config = dict(
    n_layer=8,
    d_model=256,
    n_experts=96,
    experts_per_token=2,
    d_expert=160,
    d_shared_expert=128,
    activation='swiglu',
    moe_layers=[1, 3, 5, 7],
    router_score='softmax',
    normalize_top_k=False,
    routed_scale=6.93,
    balance_loss=0.0107,
    balance_bias=False,
    router_z_loss=0.001,
    router_bias=True,
    init_std_router=0.0331,
    lr_router=0.000768,
    n_head=2,
    n_kv_head=1,
    head_dim=64,
    vocab_size=29967,
    norm='rmsnorm',
    norm_place='pre',
    norm_eps=1e-05,
    positions='rope',
    rope_base=10000.0,
    rope_fraction=1.0,
    qk_norm=True,
    attn_scale=0.152,
    tie_embeddings=False,
    parallel_block=False,
    extras=['capped logits'],
    init='normal',
    init_std_qkv=0.0318,
    init_std_o=0.0449,
    init_std_up=0.0318,
    init_std_down=0.0,
    optimizer='muon_variant',
    lr=0.00813,
    lr_mult_o=2.0,
    beta1=0.95,
    lr_head=0.00664,
    grad_clip=0.5,
    warmup_steps=50,
    schedule='cos',
    final_lr_fraction=0.0,
    batch_tokens=65536,
    seq_len=1024,
    doc_mask=True,
    train_tokens=339900000,
    steps=5187,
    dataset='wikipedia_en',
)
Below are experts of layer 3 (counted from 0) of a mixture-of-experts language model. Rows are named router (the router's row for the expert), gate (a neuron's input weights, with its number), up (a neuron's input weights, with its number) and show model dimensions 0-63. Each number is 500 + 25 x the weight over its row's rms, rounded and kept within 0 to 999. Numbers have three digits each.
After each expert's rows: a language model's description of what the expert responds to. This comes from a sample of Wikipedia text that the model never trained on.

# expert 13
router:497508523475530513511507479506546544505515482463492548514531495511505542493529533467474461514522513503473482475476523521469487495494469466536495515505460508526483493480475509522510530521449528
gate6:511506481543487506468507500499499478504474519508499495497569485479461471467502474461481505524550499477472497462489529515456511453461500486489504489502494503475546547495473481475492515566493478
up6:528512474479509507503477496476526470474503495503516491498532492482475513552494474515513490490498505496529511517482493480491520505444484510501493573505509453534490473475487493464511490481450482
Line breaks and the first word of infobox or list field labels after a dash, such as Yearbook, School, Alma, Senior, Binomial.

# expert 17
router:470506482469459524498462467478512496508517509494515513516502550475517516471502512480505479546537442514491504466486524510489501521471487485512527495504484507543491479465498485501544527487464511
gate0:485472508518473484498501504450506502500477533483510576507515538522515449456468502501509501470495520480475479414477485454494524489485516540523446505487510457494501503514466513495468493493502493
up0:534545500532558510433499478552504512493475519530527487493465540512498478468497513513497495522488480528457516527526501436511513508477529450489519479502497542534566518508455525446532486492481510
Pieces like er, ter, ing, per in the middle or at the end of common English words after a short first piece, such as che-er-ful, r-er-uns, shun-ter.

# expert 35
router:453451479479474538518513497489514506521518489522510550546518543506534517477489533495489454531526509511466500506475513497477486497468503470543517538527477513522509478470474504485521527521470514
gate0:480490511521484535468481490509519558510550531463512471506495529507509478457494515451508543519520512505521520472521535495474502518500494502480489510517514520527494489538522486513516500490483498
up0:526494495563494516517455491501439524465499545446496503491502532497481520499519467502446514445487512489523538513476490499491540508501477448510467492447506452472534502489496520496484498523534511
Second word pieces of proper names right after a capitalized first piece such as St, B or C, for example St-ew-art, St-u-art, B-igh-orn.

# expert 46
router:498494524484470481497457447468529526538547490486524488495508521490487548449513534486492478538509501451467513509492513510463472484507488487531507555510481512508476470483511508476526536538477510
gate0:523460510520482526497469522512536522500523537479485504507505481510438505507487504489517524548488490450522484511505446538474524501500531464486519510517513458509443489464492483490496481509488494
up0:466513520518513529506515511526529484474515537546491482555518508484499542466525468521513487486531520462491516499522511486541489515535495520532495504479501498512496518506474504460477527479480504
First token of a new sentence after a period, especially an opening quote fused with a capital ("C, "S) or In, It, However.

# expert 59
router:463513475478461542493452488458527524493495474469519536530538515494508516477498522504447506502513459521463497520476514537456513472455493496499528500529492521517518493491488483477482542508461500
gate0:518525501493487540515484491458529501541533500435505517501491474556488507479454503489535540478529473498507534501511523534524507442497547488525519487478465486520515488524543509480556496494510511
up0:579474524488509547504501458505495535491501522495532537536485505503503491496502536478514478479522541532533445498540500459512540502548510492511512457490476500515543521434513494497462483531502487
Word pieces right after a prefix or first syllable like un, repr, dis, mis, self-, such as Un-is-ys, repr-is-als, Un-us-ually, Enth-us-iasm.

# expert 48
router:444494537487499513520488504493515506482518516492517557567527524519528518487509505520475505510537504514482511495481510495511498482475504468502508490544489550508502491438491536477528492505465483
gate0:464495548518500514473508516478482467493473519511504489473489449541509521516520528540497429509519511485508515520511508517503500500502440479483482459488502487577475469460465526499510485484545434
up0:517478539479505472460551481494492492501468478475503470488497463461509481538451471535521471508492489469479459495487522498509474484520473543497500552528510547527462482494509516537504557542461504
Word pieces and particles in French, Spanish or Portuguese names and titles, such as de, Rio de Janeiro, Cin-é-ma, José.

# expert 49
router:461505502489452526528506487502523482506528462489540525550514520517521575474496502503508484499506513518482509469486529513502514467503496471508495497528478528526519473457465523501526495503480461
gate0:437543491501466512501482488556515493496484466485518469540479486499473538478482532505510490508509493477492501478484467486489516502455488472471506499498513488490520529524478519512497516488489517
up0:570459508481521519509478531524470547489492509559512539480499548549526485503536499499520498514544534506501497511471492510535505485528482526496490487506492479540521494499504458475506522473494482
Word pieces inside Spanish, Italian and other non-English names, often accented, such as í, qu, ña, after Al, De, La.

# expert 8
router:489510535497458486511482466454535528511499504492509505518499518470520501492509507501484450505503503482509501491493487495473478472451499496504533545546472508521494488480504530502534507515496509
gate6:520491530500479519465489472508509524457512514480503466468460510483485496517492529484498493491505513529503526514455503500508491497543515485523528519537513443489477508504518489512540501508490508
up6:531507522501490519483486505437523496527530511486520482468515528493479464518516505527462507487451529517500480477528510490513505498510501474513490476516478488558442483521495455469477485490524529
Line-break tokens, especially right after "= Title =" headings, at paragraph ends before "==Section==" headers, and between table rows.

# expert 19
router:490502510493477528520486480497526527508512515460477516526530500453509521474494536486480482532527499467502516514500489518467478504487498459531543545508487523523481486450499535510543521540480529
gate0:490472473487517515496502475477544515533475535444483477467531519486526501458522509482477468506511521471527516489504516508511474505515491511453520499460522537505522550486525534533475505518485542
up0:512494474500460489515508498469539437484476495458501488531496495484487490452524514446482499518498475492468562495532496491547519541479460520516457480504520491483486511435452497449486525558486495
Column headers and cells in wiki tables, mostly election and sports stats, such as Votes, ±%, Pts, GF, plus row-ending line breaks.

# expert 3
router:460502534504475523519503465485507531521532486476498532535513506464495542494540510520489472537512483477478504487462508492504505489497498486538494524495440543519494489495475533536499544542475516
gate0:475478478454492513496521443541511503487514527524498515515508519507529538492453538502530528454500438541491524483484493543449527499491523502512497496467471490521471505499521455475451491488487482
up0:508491466504529520469576484486519528530483503527504512509486532522513522516513503516487497537518511474491508546502489493508486522514502479476542510471452500536531513495496485516471538551503471
Single capital letters or short uppercase pieces inside acronyms, codes and abbreviations, such as NZT, NBA, MLI, BOJ.

# expert 12
router:483492529488468515500518463478514542523509496486512522501510530514515508488515529515485490534546471491495527489463502522476479502442465452517511557502464515518491498479518546490513533534498517
gate0:439477517516486510510534484482494521488501480513520462472523508475537482480480520500526480497469499493483527499476458508513476473510526491494508515485520493497485471492504488507503489510500511
up0:495484475477481524445535493522432525461511540499473528521472479510524506450501468497504484516538545487527534501476530511505528509485495513488484510525516504553499499440453471470481492486467477
First token right after a blank line, such as a capital word piece, == heading marks, or $$ opening a math display.